{
  "n_experts": 24,
  "d_expert": 672,
  "d_shared_expert": 0,
  "balance_bias": false,
  "init_std_router": 0.00657,
  "lr_router": 0.00162,
  "vocab_size": 16384,
  "norm": "rmsnorm",
  "norm_eps": 1e-05,
  "optimizer": "muon_variant",
  "grad_clip": 0.5,
  "batch_tokens": 131072,
  "seq_len": 512
}
Below are experts of layer 6 (counted from 0) of a mixture-of-experts language model. Rows are named router (the router's row for the expert), down (a neuron's output weights, with its number) and show model dimensions 0-159. Each number is 128 + 24 x the weight over its row's rms, rounded and kept within 0 to 255. Numbers have three digits each.
Before each expert's rows: "comes before" lists some tokens at least twice as common just after its tokens as in all text. This comes from a sample of Wikipedia text that the model never trained on. Tokens count by the router's weight.

# expert 15
comes before: "| ", "-", "|", "The", "- ", "==="
router:145103130191129124126111112138090146104124139129161118129118124111148121119124106137124144152159183157120119136153121122109158133188107113173140120198115122129105148151169141127152114128127113151143138109147120170120143088108131147164119112123122071084137071129160160128127115134124098137154130147151140118114118087142168128102103102151062138128111127159123174119092140134120120126142101117123150120166171121077159130113136129135154135136122111155116140112119159126121146137141124
down3:125102144112124120117136088125137124123096124142099101097124118127119126157132113125147113105134132159088143101161142158161144110127118123136124131100150131136100178107149159113191084136117097157126102109094117162110142160115130098156120158145131156136139142122103139122168131095118107131110142163116097121120119136139169152143112101121126123102110151150117097191136133141102115217077112109117120084107101147110078145143120134097127127120083100103132127161132129132124158084132143
down4:107105121116118064146155122141145087134138142133135169129125132139130097156121112139125134093117175120097137133115133119123113117121139119130111124145092124138109128116139139071157130150122099111131165149098101175102144102149120149137156099130128110120133128139154126128102151149134147083116123094112115117119086114103141128151144159155129102081088112148116130144119135169127137245160111120126178127143092123136126090103137176115108146101128059157119134088119139153123160115146202
down5:113106125119157167111152163094091135133127093163138137148108120134127106118059133159136106083106139150126122096097094195112122127163117145124121111093137158086114095108109123154110097136166128116134158104118166089091119152126085140103155096125095146123104118092127159130125142122119120075126074117145128057107141143136170122143090103131144081138103126158101132110085154125165145151097120141163121149185170118099131143089139155178168124105088118119153139127168133113119156135157153
down6:131146146152136118106108154153143092132182108174182126139116161103081147122070115123170083155136108088114099120130145127096088139146140139107120117123141135166156118115145086090039098112097099133124164168100141140111140076114178119121135150122122154131075135150156120122111119150121114119104111175174132112116157124096085132147079133117135144133098133094116155151145138135076108122133127117158131159118134145100161131163093161113156172104126108123136131106140150116151180140135105
down7:171132135149132167147146158138091118152149133130121175173080118145115176080146129099150121136094123078172115101093156149131132140153113105131115111109143105139107141120137116155135136182134135100159105156123131104100153124151103115139094140109116161165127136083080139137152087122125162109106131107174131128176126080159106124121117131116144111104157123112130124086141110150114153156053109134143125150135104136135119153118102117136118143141140092114085127131130132144118176155114156
down8:113141122144157125118132111111145145136142110088161163092144094132125113140122153091114117138102112128143145125146127139102104136100093161151123136113115136141106142138125103127162145146156113173117109125151141113108169174170092115122137194173158114111099101179171145148142129126127154108118062140100129117108102173119090098128103149128107158146112089116154136125122111130165129087163173128098133130111123152112124122143111109127129119133124142094135121145115128113135153110109120
down9:147145129122156114114183150119083105132122103156120114124140159139094133098108167119148101145133132138137116078131162212104141141151122139165099119130084147116126100118150141122125125138125122107132144089134131082113176116143101115101135114055130171114159119158095140133104116084126131124132115117158158127131118146083109107129086148123130129113121161096165135111146052122168120083181102151090122117123142126157147125144139134149104131086154110110111139200146152097134113126154157
down10:130086138130126132099125111180156183118141140123131126124135114131091116131107129088139116147130122101129165133130155102120103155099135141110119108099086168144146131150083142148121117119125141121143119130183145150099135180114150079138097120118148166161115106106133146147151162124110133166153112161072097126094092131133177145089114161123075124102121127104148151191129135093133131208137115126120095124092068140128084081168139131099074091164133151092143128134154127112172137103126131
down11:157125136112163122168204111070131135156142144171138131135130113091144124111134114154134159100127137140080186119117108134102106134132143129161138076141151155127099091166122123095122124108152091121133124135136116177170143168089119134118133135111164110097119125111183125119116111085104082116150123144127120118142125125113129160132138111166124126120141100160190126146129162159090154132119133136105128090119134078146098090140111094119137139136124163122135124153120134133075121160179115
down12:146111142124162139143157127131098134159102132142137135134165109093131104125175104132123135130101088129104155136112143166159150127136123172096114140156151114092100124178126162128083152162116146130151097141168135109108134144128128146093103135073130146118096101147149123082113124150129091125148135107102124130152195098153095117144078155126113091105150129117125135142133122172135124109111103111144161086156086139132150094108117120157149118160133111141102141126119163139106091132124127
down13:118148079130102127127116121113167109108136132135099129087145167100123171179106165119167117132106139119140127170138124104145072105143114133149177114171084129128125124113124102101113139128109127128137115117078137125113159150147130133147166122162116120107123101140136133112114092135091110141107126156158087108143138130109144105105113161156123152173094140113155098156109108127129098125150118140101148160147116140094134133120116176179130115129142124116100125116147137127138117114159152
down14:136124146127116133096119112112133140121125109139121093099178138170083139152143169144132111115133078094135084146127122132139094171112082128116098147110168116116148147140172102151147138128113092163123110108117093107114116100163114164138145144151127107120165110173147078134142167142114149104144156149150119116150128199133121133156109171104132103143093118125095131095158155154098130150146129095115155091125134152162140104139154138113095109144129138131152116191096106081131121092119122
down15:085101133091139112135173109153124135131141131136111108130096096133127132099169142123119160134150167165134127141120127120144129148160121131176127125139114123137110113136124111134136136168124109181092105135114143164105088098145106123112176121120127114100157120114110122148154122118166111138087111115122149195148136115148112130150131130115098106138154117132121141144107130118124122172146112091140133074078126123179080109105123126101117104131120126115086145152073104139114154100133133
down16:105145136103116134154117153138179136181140166136155106147140131165114105128133142150159104170132135149135174153148097118144135142175081167112142116125073147127139141136115127127140124103152106064114164134128120152149130115142146151111145086156135151100113119144116131124116135158130133141144160159153123157094140158108171140125077136136121117165116112127162098060084143135157086151096109101159126095161098121137115148138125134155154178080152094120106135155141162112132144118139142
down17:132096087108104159142100110103113122160146106128144120183140113146155127084127140166133110116138126161147102106118126155144137133106172129113127131144191144142101079127135133150126125116108077160110094131104088136131174077102118165110171151142129112118132124094123161136121108125197098144145117155158123116087186119118156150109111112157137148160158117133087151102129136142124131129146142166147098143157105131097073099134106146172122111075101117145122131129110126173098117103130114
down18:093145106128135130125126119140164160152158153101149142124107141133113112139118126110183166141142167154118144164135122126123097139113144125110101139156131113157130158168125107102162198114076110170104099134140095143142164132090081141126185081132141134158160157110137108116153157116111153116146125135090154136100123177139104150108129153084115196108119117119158133120130113091108115115149129099127116165083118127107116117142133119086135123160169133143140101149114157121123096117160085
down19:089165140111164115135132148094154106089115140124150122110181102132153139119133118129084101084128113110140120161133124134085111131107105141116159095152129073126114166143141133168099086157132125116179117130125133119118141086157083170136096101104108142112137187119142124138121128111105127147122149132132150131125124103159121126115205129132050128137149143148128069153126084063134117164154108111141121069124160101126098131109172106198128149136165128142119172127138115132113128123160088
down20:134102161128137147145170159089149140136130148106139137137106149112120102135105136132147098086075165154104148143147108123102117149137122114081139138104166109090115108113151082067118142126141102102148123125075138154127147089100114138123109148145095102131113075128146109138156159136142132096117129169115183166140097127124145058170174126135097154138161124084135109196106134124129130196106172134159130129100124136124119064148111129134094124140129091142162139124150158136094174151134120
down21:081123169141130142096105178117111090121160126123140126151133105089120128136180115109113125132092148095146174159121114105107084150129100119122139116142134123151112140109138104092127118144127152166145152164120135125098112135125116140136122088117138086111166104122149130153059095131143132140101114146121163141144114144131121137209158150118147144137121128159136120057122114138131098112100083088101098142146128170129141135161146143123142178168151088148100128166106169101085129102084116
down22:120085124116144096145160124106194103104108105128122104131130137164174109140132151130121120121142160111109167144091158130113105146140143134112111177145172129139138109106102146098122143150130103083106116145175137202151118121129146115093122108157126096125139120131150136097142103124143155137096160108128121130138079182143092118085126104124120132112128131098118117000136141106109160050159169137132105127108112140114078139081151143093147162114145190158127110095127109164155123148133134
down23:110157140165073088090085141141093154124117153132161133126111140163160114140129108141086107161122109172121147099149133141129101100119134148083105155093124160127160130159134151149102150144120150162108188125126108085148137147112098133128125107079131102104133107112126156096101139167128106178136134134099123146141105141144118144116136134112102135113130153108131128079102163168101157122111131104132106146119138114135106100081154126143132133115140177151111122179118125120127122156091152
down24:125093119149124163136124160123135111138130112127091177121157149153133122150099150120107170163139108150140102163136108118127135093109153121147140169137090128172095112122139150115118105139124188142138115116147149146098105175101102133127151146124165128165154149174179196107140157102121123190102120144119159126186105123173105106130140098119155096165047135148082122138099139100123089122120119148107100113113113119150143097116143140127142127106146119137079105093089160110146145095137107
down25:131157166109157105165111129140183124128131146115103150148174156089109114125183109136119145119155136179141135138099137174117147140158142110131138127137146154120095133147115109148086121162087147114133130148140131125133115095112128146159103093145182105097187105142128102135138130136174131163116139094109150188072084147101096170133153155128162130167075121110118133063141142176126119106105135153164145158107136125146103099155116106140119143085093097103149129113105104125068096105132076
down26:128107093163115140118106173136156122148104108135125152126111130120136124080110181140111090159157129136133145156124144111135111119116090125129114141146111094212130137151109108116137122143111100107093152073162144107133150127109141126153123104119120080137125132106133133165150132119140107048142133116151119164138118139121126168118124092146165119074130164114129077114076124129125136113143080126138118114106109125072115133141083095117124096126099113145080127157132129137096139154142153
down27:145152122145109140103114137117113149144089099129134120109120141140162104149092168130126161153148096109116123176157138123134137125160155159132137144171127156121124104118142153134125125109100127159146152166156153152143111103143138107133148134053147148107131115155150147104081132062127121112149083102123158102105185133180139177093072123117067086148173113084138124148129176182092117163098169129188094164134186109094126137135140171094151119131125097141132166125162114152176121122135153
down28:152134127102155152147143155160102141162143104125110128119126107151123104146120127136182127147112114153143086139092138087104127173151148185112154115154099109104204140125121098135120068115114115127156123105144148023129173131154142162106115111130147126171150170121122142154142173136113129112111149129142143146148148141098127135105099126157124132074128147144128122106148142138152152212180111128129155146140113098115080124154138113127116111082143129123143163093123137108115102126155091
down29:164111121155118101116075128141109132119123086127113162133100087115146120130125141149134132151086130135133146160134120143183135084103111139123092122150141109144102156109135129155133151130131088157165119153127128136167137151127088122109145136115151099122126124120127153091163114126121089129151108130116144179116123128121115115134072146148114181138135182141158152158122127160123096232098128121123145166149083129125136150131136129150126170128128113147126132170154145167171130146130138
down30:112151100151146141136109161115062127128090172118126115098097133096105163158153146135102115140125114103102143139144116084128158103119128108139138128101098135089155099124109116128102173081161164137114164148120109137144138123083167111120102151133100126122143132149137151126145149113117137132170152100142147113103146153113142143139126080063182158130092201095147120136143141096127162126165139124131142107161150164149130129127109127117134103108100146094125145151165118133132152115178106
down31:157109088163145128073131131143146106148105141085118116138139093140134161165135136120138160160127160071167144142134127129104129113097128139150139122125099161134113117118125132091142155120161118100107159094131142125126156103124114102156112154096076130113125137132088119119123102102159146137131111152125167134119150102163139134147093123096106106148121121159127114027118124161135136047174122157124128123115142093091136095112151124117133132109091133132132179102146102088101132133146124
down32:157146154117147126110120115138145136148175072099153113119105126102125193112144098110119098088189125139122131167177119106128104078130120106148132153136115123073124106139142094167107140107093154144142114140125105122071113103164170130105118143130149111073100141123139121115110150126174115148121136124101142132122143146127126116107121092178160135102097125116134114089149133122121092143103109132142153105125168142125127147103063149103083114124122115092159079142118159135090155135160121
down33:112108138118101157110085162156104145143132127143109117086149188106110149174171114141154148106153131147063138094140133146141125115147146109121097152116134100144134147098139118135081110125132118121160114122080159128135157150134142174129124115154136144168155136113161146142174124124153141169161160169123147126158165143148120112176132089106084105109122104129104168057120184130104123145145134125150150132112112146093118122124117128100099146129098150139116149114158145098109162154135149
down34:087158142136076108120104132108114128114144140125158081136079142085108128083174187152178130109098144135147084162142157125116140104145120105134083133147118118130116116135150137107168114111110164145139134109111139105117182116127151135117136143121116147105141113085124090146128096134127122143141162147123098124152147119134154139161134172108148146159098121159134117160100129150123123111161149120111126146078122078134147109128160126164109104094110122114126141122129151123097185141153119
down35:097118138111090137115131092134147101142127144132141140114120139093120116133137144136144117152137140195126090133102101135126082134153186122104151129096081100170078115128086128118090133104124171101143148133141126181135121109097145104113130157120122123115133140126096107101136136119133112099125088131162148128123117130104109067083143107093126133165122113088141081107110092148138113130097125088147130146159130112167092121121107159109152154110123097132099136094097123103118137109104094
down36:073122109167153120129131132113106121121161086132114131104126135193112082086118159122144118139131140124120157155081103144122126181124155133123134126122129125147085141144103140138150121132144144110106134131128151131084146162109141149139173088161142145097131133142119128142132098095125153156079113089147098130101133151153129169109124141115115127121127169125117148119121115097112134172080137118164143124122123117153129060117162118150121134129098167129115147138135104142124108134142140
down37:150082105147109143154126151113127144125147184130162135125065181129134110125116134138103113146124110144187187090162125116149117138119125133157117205131115117150137109086149125150141122101163095148081096139138120155132118147114123150104132147159129092141144152108095160089120111128126094099097121114152103084095158122137097125151145119144103128109123086114110118080153102089147130085124137128149159129143127140110164170120098131138114164145098164158096145133118086146151102090121120
down38:092096100112140121108134165119128127156136149080118125142166140113199111104082145155102132124100117126140083036126098090138142128131130105131136102103121129135133119127119144081151131169098132129096115126099146128140088112150139119121110103122095112146097129149141136105124096139111098140152119128150113128118135153126128161089107107139160130126106142125087133186125155102125101171108108152090140179079170099149146174142143097144149084150148125107107126116118107175130139116136129
down39:093136115137147150140147146116162134129123081104150144181146141124138052131185131101142118119134109124165127152099131120152155143107147118106125138135110168086122130123128170159132125111103120125136111121142122122105133120120121129093118108104110140116117112112133174084124174117151143113114113144156130149120107155118154110115122118105135123127140131067091103135142118125106131159138155109117192131108075187148147141129143098129134101127135137072114122110117168108125146142108111
down40:115101167128131135205134118156120083170136137165106116151135123167153134143139141146118113143168110158152107161117126127130103125126133178118138141166088095158111109102116110117128105129089101139122116148120160142133127161135051151113119107122174139155132128096152124145133117087140113102176123144144162145139162160133110123081133101141154138116122149144127115141134126145130138114110130130124135120129138142107131132102085162133132129123121149150146135131142128197115146134162086
down41:136118118108114114128099107096141131131147135130134147121158177111109110159177134147105075135123148129089120094095118180142146128139110143116077106133102116147153144100099107186129124095145153140099104110179105141086110139128133107126143112151095125094128123108098146161138129108149147157121136129090156126174146117131114114103118172134134131176103179091126080153119141159133112118087165163117068108180082111124132144097116150193066129145108153129120123150123091111147115095125150
down42:111115137155108094127168108139133101151137121181141113084110122092123139138134125161150102111116124142113114130140130140148107097097156154127097149132120174130145172117109171156164152142115147127103169136142145101105120122112096175175153152162102118089106116121123113127084094155129154151135129144136091157115133091136111086064134149124164128124098133107145116144125115128084109180128111137095086140117097130128165121124089130150142118098123092109157162128136114114130108127125136
down43:123122109099128146156142146120114143192168133141123112121109177155147096096102132146082129132133117128162108152132159084120156135152134098131145122140179143157121131154145115104157139153145131141103141099148129087149099124111133138134181089142142125133158166138181143118138139158168139184131150117109126111165120154100149128117106159135067140150138146123133116129136164165123137167156103132173116125115152131103173107124104133145114136121096130142128126124167174140134154074116098
down44:116141174140166110124104081129097136137165120134139149124062175166122145127128124123116126147144145154154116136101110087091095111134116092107137163117101105189096127118115120168120049101120136122137161125125077145153124122131135136109129118135144112116096159102111128114093090158125126137124117101104117118095138163119134116131148138118146107125091081126119122122117090105073149144137181133124074116150119129106119095132136132087096140121103116172130104146129123143142158133126177
down45:105125118146164110164134118128125130129174082092138121168141100110139133154132125084107110151125129122135136161161160123132140141157122092128139163130133147124143174118153118138086136146143152158124129121075144147102071104111159147183117145112134135161158080109188120155140150131190115116127162182106142120168107159128135163123127121167154176129126164102114127131051150145124146110126138101162120133132165091156132141121123121087117114112132110137112168099130169131089115123106094
down46:126083091136149126194105084128106116126146103157139117131146135112115160131153133128096175147095171144135082122145145123153117157129141127124129150133139135159082091099104173078074127151115074102122112161093105086141124092095155115121128096105133143124082145113127110121137102137111145125158134147120138125133127114111150118189137128164133115123140109128128133094130073104150144119158145104109130109108116115131118134071129099132139123140114149113172189152121137124150070111121100
down47:155139141112114145129127138132122124138130101100139132114121117130168102173134156100165129124122126137119137160135146148083155135178175128151168141109104155152120136151138101147123103138136146146161149197089108110160130120115109147146129110101152129114127127174067167118126099127119152117134125156142151124134140132135178122137145108117136087165157113155148089125173134167120100156085140154123135190154106101111127125100165088102134134103176128127096083112126133171141138155117127
down48:138118124159154140123110140127120138110106139128128119132075133178143119123095153100165097040131096110134121141140127161144119143120108135114145097110146114127123067192101133132130119157108115162134104147137116133136132094136134096117126128114142108143081117164138121118124116156093135146161142152131159114137150111145148086131151107085116096071163142090106163171098160140095089148135156141101120103134138134152190100155130111163115122140148150127115155142118106100140139149094180
down49:129102150113200119154100149156145086098134100176133172096151105130118136101109157113161118086142112117158114108167111134123123135154135093142144155143104133138122103138117134184073160127135149150131131083097076182119127167112099129072124138134136134099121156147138156159158139114153147136126142130148162094145114139099145108158150104116078071176158130129117116132138166128112129117138134120124123127145168136133116139117135148167140155122106113144159117144132132142133095132109138
down50:154133126151199133118154119103115131102152132107119114146112127094129172081072141119123097099136131093103093118131127108092105171115094133125122109077153158114125101109174092078127152090115155134140072111129132106117116129110094122178128088122130141083137116114101136149143120124132138132155130087136123139129126111093095128086128154123089146100149118121135176093156174133127109206134143107097140115135161128132128150155134168108140153109107141121131110151143122087090102101131173
down51:126145139120116121102121087119123124142136121153105130089130125139119083146155149086116118148123142084113141102121152118097178120134131077097146127124159115154122141158122135108120125097115132089174191145119159110144164124132088081079144122143147145091144124064094138079131123103135136103122087135139159134141129191142107155145116114151127138138128129136145124089134104092145119095133114102133131139106134158133078122160128186147133150123093141114152139141140130150122123084112152
down52:110089125128191124131118102088155128149132144140186119109135132129157098107137100115178135133117135116169105133151114105079153172122129140118140159107096128129111138149169165106132140149161109106122126095147172106133115129120147160174164114154102144130129104147102124136102139101141158123101148169165117130140116133117131117151133090135078127180103144087125115193134144085152148132131153140127090121122157081191109141106141119102162145115110126086125132106099123115172125131113147
down53:135125116147160108124146154155120109127147132132109115129134111131160140129145139122157128129105132121129115098116108123098149153125159105132135135164158124142122094141117152128156148153151120187145148134152106047127143119102109134101148106128099145133090161100080136152168093149152135155120175101160116114133102114121119118116125110172130169118128129047115150127148145108100131249101151169136113112150066152155095126141106140135131208149143157141153135159142125163104100129113098
down54:150162106169160132148141140151138139119166142097144155171109110120096133143074106188102133161120128139102133128155114118159098123121138092156071146100129152128147147102182126112100087164138118159133181145128121144115131120122170123132134148111135111118126119136118137108118143097103143138152132129117133147115119165171091144100141096142149127124136107147153130119111104107166175112116135149116181176134170152113117141146132162143089126147153109106155146054085122139141116117136116
down55:145135158080197121135113096125133143130093162156113184145155144109118127172138132128165110155104165107153093111150090130155112149116140126111119134121089176121120169147141151143139112180094095116138128131109121176157134136140128136144135121140160134128077151146075119114083103159160152118133110141084118150130142101120166129179135126153126119117113140181145127145155114155102137191126125104159122136141090156099150159160115131115125082119153117107156180133154096120146129114131081
down56:137161120117095124105163137133137112137120111095166158056123135131153065139088169116107143140101124145165150116118151147106099124103141132085147124141079153104138097119158132148129117112119124093119142145126116129141099134144134125132142143110133161159127149126148120104108096133145128180128136118129100162147118116102091141115122124123077152116111105113119098125141150142108122120073133139094135142108154120181142110093155136127173110117107111114114089116111110085158136093135157
down57:117105161085081140121126095100125151146155146099126116112126083112182093096152114124147171104106130152149145140171138154090154098144116122134138068178098160143120110101109099162114081118130170148137106079147129075096133143124139092107131131098129133121092110157108085111116143134128105111129131137134119163145093139089073148120124116143126125118151169101168137123118151123122130149118138136158123136106076095094123128143169145112143187102103139087115095140154113166161161166098142
down58:136104109134121137141139127103078109103120180140098123113130123131151165124152094130146141120136161152129088129120133108188150088095155083099164169132170085141109167123130145118163165123132137128143153095150114092097103168057103176126097116124118149156105129125169175161135117164096108120110127097100157136102157105148105131080110123109092122127124096118108132116122159186111109158098151143131122095144092109090111105149101137151107094129092108173151122131144128102142128141104189
down59:167159133139091080100110129103109087112124156144107167120162126136160134110117104148097120118114119130106163143154102173097127129139148132140114172119152123130150107131117164100151121151141138153159105106145133134080104122117084127111127128136139100182128099066142157156164106129139155161107124098156088149107123141122167110111146145128098134135135135138117084159136135103163094129104110133140142111105122126079139152148062142147083161107106124147116112127102130117116118098130120
down60:152139162123130138140088101157120132097100157130140100159158131126149116113122125130165129127117102152098143128131095146143162129133142080116090150163100136141173109100151130098105101103155146145138121128133069123158141090137148126147101132128131146166144143096104134173115139152126173162122113126110154131111119099142126128135102089138152114118133123167143163164112091121115118179098097152125170147087156122130115119144146119107148060136135145176136119139148127137095093136118136
down61:178144117136104128134116094084129102150115118134148173137161097154098107133122098135151132166127096134171157141175114112133110151119120082125148107126144142096177127141117104124119105152159144143111135119139113159149174119088106138109119132110134157141136105130103157124099100142161174090140151119136105135133107134098143132131137115159122163097064123197097079180091125153153119236139139086090141117113103128116133105123072133154091124086157123168151115109127099139158123139108139
down62:139133102135110109118150132096146136081108103152141116087124147126111091128084127100149131111144135112114135114095148147148126123149157107131118120111158192141122133092173142135099135130146104174093100114126145145136128118094101111163165107115171158125148106113120122108126157127085118127113147089120080133134120119142144130131166118095141159205105131159114149096109162110167130168118104134143115114075110132162155170099122107182152112141127158171140140122128143206132154133165116
down63:109129088112103117125125086121132111115134186120137118145098101131137118147133171128092141117107110122131129120122132131148132134111150126138085137191132056145118110139140121114109103161136123143149132138147097107126087152069099120130152142137156123134135121151147136146109153140146119115151134147111119095078116118108128125124166132129109208173113158111128140137140076087104113138081123130138110092132182144124098126143121173115081122101106128144142108116133108085105104128156099
down64:113146104115105110111110110143111154144151106118169114113137120129165124183108140081124142153083105168135168163114127102122088161137110109115092110131147092121093121149136106104145116096172130131118117138086087080173157145138101140155141142078121122161106140151143107106145120137141088087117157164125149142127128139125099186143118142134194104107105121114113120114116129128140134092145133122132118138156110116099157104133149065097097160133114128117168122104157111142110134065143178
down65:153136104122127129133124129094118145105117124135159133151109130091124131169118126139150157133097103117111138144127116125120149145148094074072133126158078144091110133118116129153137133141120098124141113146117123076126135120113121112135136132146117123095124138111126120143102132125146121147145112132121155168125204102147134163120140149104210133131116150116115111138090111118138161000132105096151140124129123146112116114128131124127135134117143182085143149123133116113100107139123087
down66:132134121172152138108111105161128139135162118107113153156091127124102121120155130126107131111175114183129085107120127140136122133141149113133152152120109186074110133143119158114152122075144114156183155121112125156105111094144066089127134150162100129147126104105152135121131102141153122122130143135130148121120149166123131083154095138150165121120123121127160107181104151134150157118168128165156155147138135103073149167097091098127116138144159119084139143147123136084120122109100107
down67:148140137123126109122122108169095106133115172144126124098102167090129142125129110165081164100143135144135119124153125116131106167128115146122147150176117151143137096127103159121084107159113134187114065124118133131127143143106079107150131137099091144130128098151147106161109113130150156103146136093122132121165122112114117144121139143084127099160167110118147166130103119148124119142106126138117070117122161156102144130104124134142096176125097122100112136099131104109135099155161147
down68:124163174169103148164152104072129136058099128134122138124124090110115128118129129107159127115163142110111102133102130102190135150124109090096149140159133134133147113150131105137125139124173151174120091108102085122133149135120107130105095161163105108164147080144105099178138133098145088109104148134163109163160148133111082129073123154118134092123114122142155108167156116120130137162113121161091121185135120126116128122111115130136138112159160105144092151138113183104145141149117150
down69:153123135161147119134140143145111122116164127139136155151072127127112130110143119111094174118152106089122126129134146138110137155148081109130114121118095112149125155151130103149151136116115130182128129142131113133107122101137141136162143099119125129099106099142146090176161092151132102119169141141138132072119133091132131115153135077128143083108111127178100111056145142109157127210139101109102134079129135106091147112121128115087160130137181150116099099101115126097166133136091105
down70:141123120128138138130037111090181119137130121115121176107148135077118122125106099166142188117117156135155114144106129113133158124112134127144114090093110114134148128096113128113146150084123146184123154088134158110128116096153138130126203143120102119131147149106166128131127063110102114152195163151115108167108165114125097124117155170140153145138110070139112139119146145125147124156150166123139123121107132092125123134119150093137127109098160106142093108118122123138139144119122149
down71:145127126146151161129113159145091136141132102141103104098149128161190138157104117153077145152125105162144131088116123139119124123125165143169137108104165150118138132115146098139103090107122141080073113153086126143140138111092138142135095160100124130123086187137171113132114138113116110139110087128126164122064146161098082126142119119148129128115120142160117139091118107130099139092142108140135152123165131134141131138125144109142109124109106124142092090092094112179111129076144078
down72:161131066102121161103170143100111108157139145128142128158141125085104117117149120132111161099096124130157181143101135116149176147149116170119108134146145102117129118134137113112118089149121124111093173077073151151159115102101102144153149140107154170097123173118130133121106127126118168144128118147134125111132136144127120123147162148122101104169088164089153087132091125129185105153108125160105134087079132141119151131139105114131091141158107149108113165172129106155150127128102144
down73:125121126139107152138150110125120128151130113148121111131123158135088075111123133105115098128092147108141108126123131144182136134107140153108136111109145083111085102157147142115097175101158108191149126151124149121105099104122173127069103110147097152138141118108129130137143137137122110118123153136131098096164116114110150136144114109078162122123160116114067104098131131142183102125116101086118122105106103176110103165097120113151136135109127179120129117124112132089177082118125112
down74:112126124177136127120104127130132113078070145110074101148131122115114101166125137103172125134105113132168126130162096083120159141129125112155121120130147161083100184134172156131145103108159108099092152123152127174148116140120159099116140121125125107103122132121166149089140125140122154106120152115108113121121147149120179140118142102128126172132083132141103095129104135160122137135121116173113085108135152122124119149156134134127108119136100106124138140129106171111125134152156121
down75:113134147121164143087136201178144133147131160122109120128152123126147155123117144125115127135109138095102138122098112142169122162103137149106076094173133116153129143112149118105103106098063148162112091149119094112137113134112115186116110158180106130170109115139145192155140126113093144142126176157133156115151137105140143154127122171074147111112131141145133157101099154109154125139086130159093144154147132118127109166133139181156169121114101163132107137131140118136130128137129126
down76:157132135153111115145097145159154109117110122096145082125145123152083105167123122052136152137083138164128108144148101128146156088118146151147148138106096100147133107157145103157129122145099116129092113084096104160100130093146128130153136148132153113137151157060126126171112114112081105106125140152115172166155133133125114112093134160163174159114089154150093131136154134117149129110145107137120144162151137121094156128122159137119154159126117115165147122150136108134103132122127148
down77:128120151096111098126112114170138127122095106120145122144135123125114106130108138165129147141122167106123081184139075131147099129146139122163131122144129133110112132133126122119158156164125131127114125134142132140133128104141087198136127133110139126138130135159159153139139073113113142156135114118143125111125119090131123123115139152088137124131107089158109120120164125135109156142173113155156132120132105158106216155152132114116104146106159088084183164159112150131103088100147133
down78:143138115097132110134118132092146184156144150122158110129145118117121100207132154151096122109124132122121148117121103104172110106111126149121143148116127135079063107162140142108113108098141104100148118146092126121131106137098159145127155139169111112083111077125165130152121153146105114106084104097143153124210141127159099161142158124114126123137137120169105136112132159150099131152125100155139128129107115145134144191146137185111140128118128128089109139109162127135143128078106098
down79:117110133127170118147164120087160130120108187135103121156128140167106106094082117113147124135183100154137158123137153122119154100119130127132114143169160113117139152157121164136128176102115143103105082137164097108079092122131133109172144149134125179092132129126098092144152116130125151106122071144126144114157155095164142112127149124133166161164107084090100126196114125157116149255101119136142135142111107140130093108118102120173112121132161108166132139125129141099139146143146107
down80:136097115101155146105127117140109160115143147095105153166133151126140154118123153116147143176127138127124162137100128106167164142149115173105152147186127124119114147162132110132120139115116119098137114105126118150104162158094088126141113133165139082117062152161128100143119132100090034153158162097149144123100122120142121108127127141109138100110062165112152145131130149111112123125129144128144102103097111150188152085118121104109148129088127114164097094112101110105125145104128117
down81:087145139149120153151158091135144116100112156135155138148127166116126156114097163105120093142133153130112118158120143125107125156106106119111107153136143134169125178162105151063121133149134142098109140172098152119161097143162103132134131114067139130150167119114095152130149087119077110145118121119066102078118136105117100117107147128142130115129111143076087173156143126151115099153146150131126129094166158162120117118104128071140148135131130144117108136143160134122125110108151134
down82:161129124137140178131104161126129088141108125127156098132155163142137117127144141165119151121123097127135122085099130130120124128120134133128131108119142141094147109106122117112145066131119135094140168111109126115111115090152128096159107162135079168114163130143152076106126101163169158120175133131089094138109162174155101113114116148146154133113116099156083136135120149124132099158123134126149134120136146114117132078140133114153118152095154137146123122126119106153116144168114126
down83:130146129127163127130119147121154124109133118105108121154130130140118112154106140134139152090130156138129049113109131109111119106167099130106142138109138171140145150136102132124110177140140118136153077114098153161107167149117109165092108134102121150098125134136126126138080141125139133156109087120153160154201163118077109180066111116127119135126138133149142131113149121085107134151124117112109131112130118154102089149128168049123132164115120133105143074120159179105161094127097102
down84:149089116118108147148130107105094106141129126074153137174121157070118115154130141133138128163164131092130165124136124123113128071155148129131154158141091118176172131109116122083122167123081155155117117141140123137089148112118126097144136130112076070155149135050148133105093115113134123132155127112143093131136098126148122126134129136127163121124125145132122135104096111145127145148121114129132110160175158133108136126105160131118142117151104109125151123124129141140106120157106119
down85:083119127100153129109143107150108097138128131123131101109121147090127182099150137105111144093105102123107185135127134153077147130139137152131130151107145119097108118113139136125132114089147105123145138111148118135132156092122112115134139105104141131108122128118148124131139115089115140133169146118115121128119108150128142087177157109098151120143050103120105093105157164046132120168091146144114090146166104111164142110101113159154132165120092150153118124120137141131131164143136146
down86:151089124114147138141121126143144103117139129164144096112119141147139129119112131128122166163160136160095148135116097094085130140121155102188137135120143136162119157151143135125116133091131143150099138142119121110150154154124117140135158109095157119142133104090152127155098092093150078138158109145169124101173140133119136160133130128127103141146081144150165110197097077109125117139107127129115118131111133148157087146126105121102138095102151148107115125137177107126118102125091101
down87:090136095150109131132124165133154102118136149126151118174127144134148111126093135149163123122099166133110112099107098068140118103147120167137144130127076176126160128152149085137137173132141066097083128122128113133121139161119142153122124138112093121117099130107113138106111108144142136139114108108089127144094136132135116127155131128140087195178133159142149151159091135141123079224147161138153121134131163113109120153112149142126151122108137082164091124112149094129149129150123139
down88:169150104096122154127164158126137147123109100088158081162163149136099128144154170132164100143165105110117136105126126135139140151106118104141151125117110106176118124175138156137138120112140141100139116127148112103116134159185138116134153118124106106148123115085148114105095147148108103102090091109124099109109112057150140148140151149109174108113096127158155148105185155139126148087116155113147158175131109085081155094143101131074153139131131119133124114145137081096108114128114164
down89:109151123129063131101117122127135146094180109110138126123157126113123082129143109162098123110129124137116119115147132177149174092140116123103111131103163136115163108156127133080162139108117116117182133120168102136100167159123118119091165104135143114142099174116151135094153175132104108151131096099125130171141110140124141108112145086093148138138137153153096145141158099158141126108105147114130124084109119146171113159168113152081113137142121132124108103149102122125158128149141112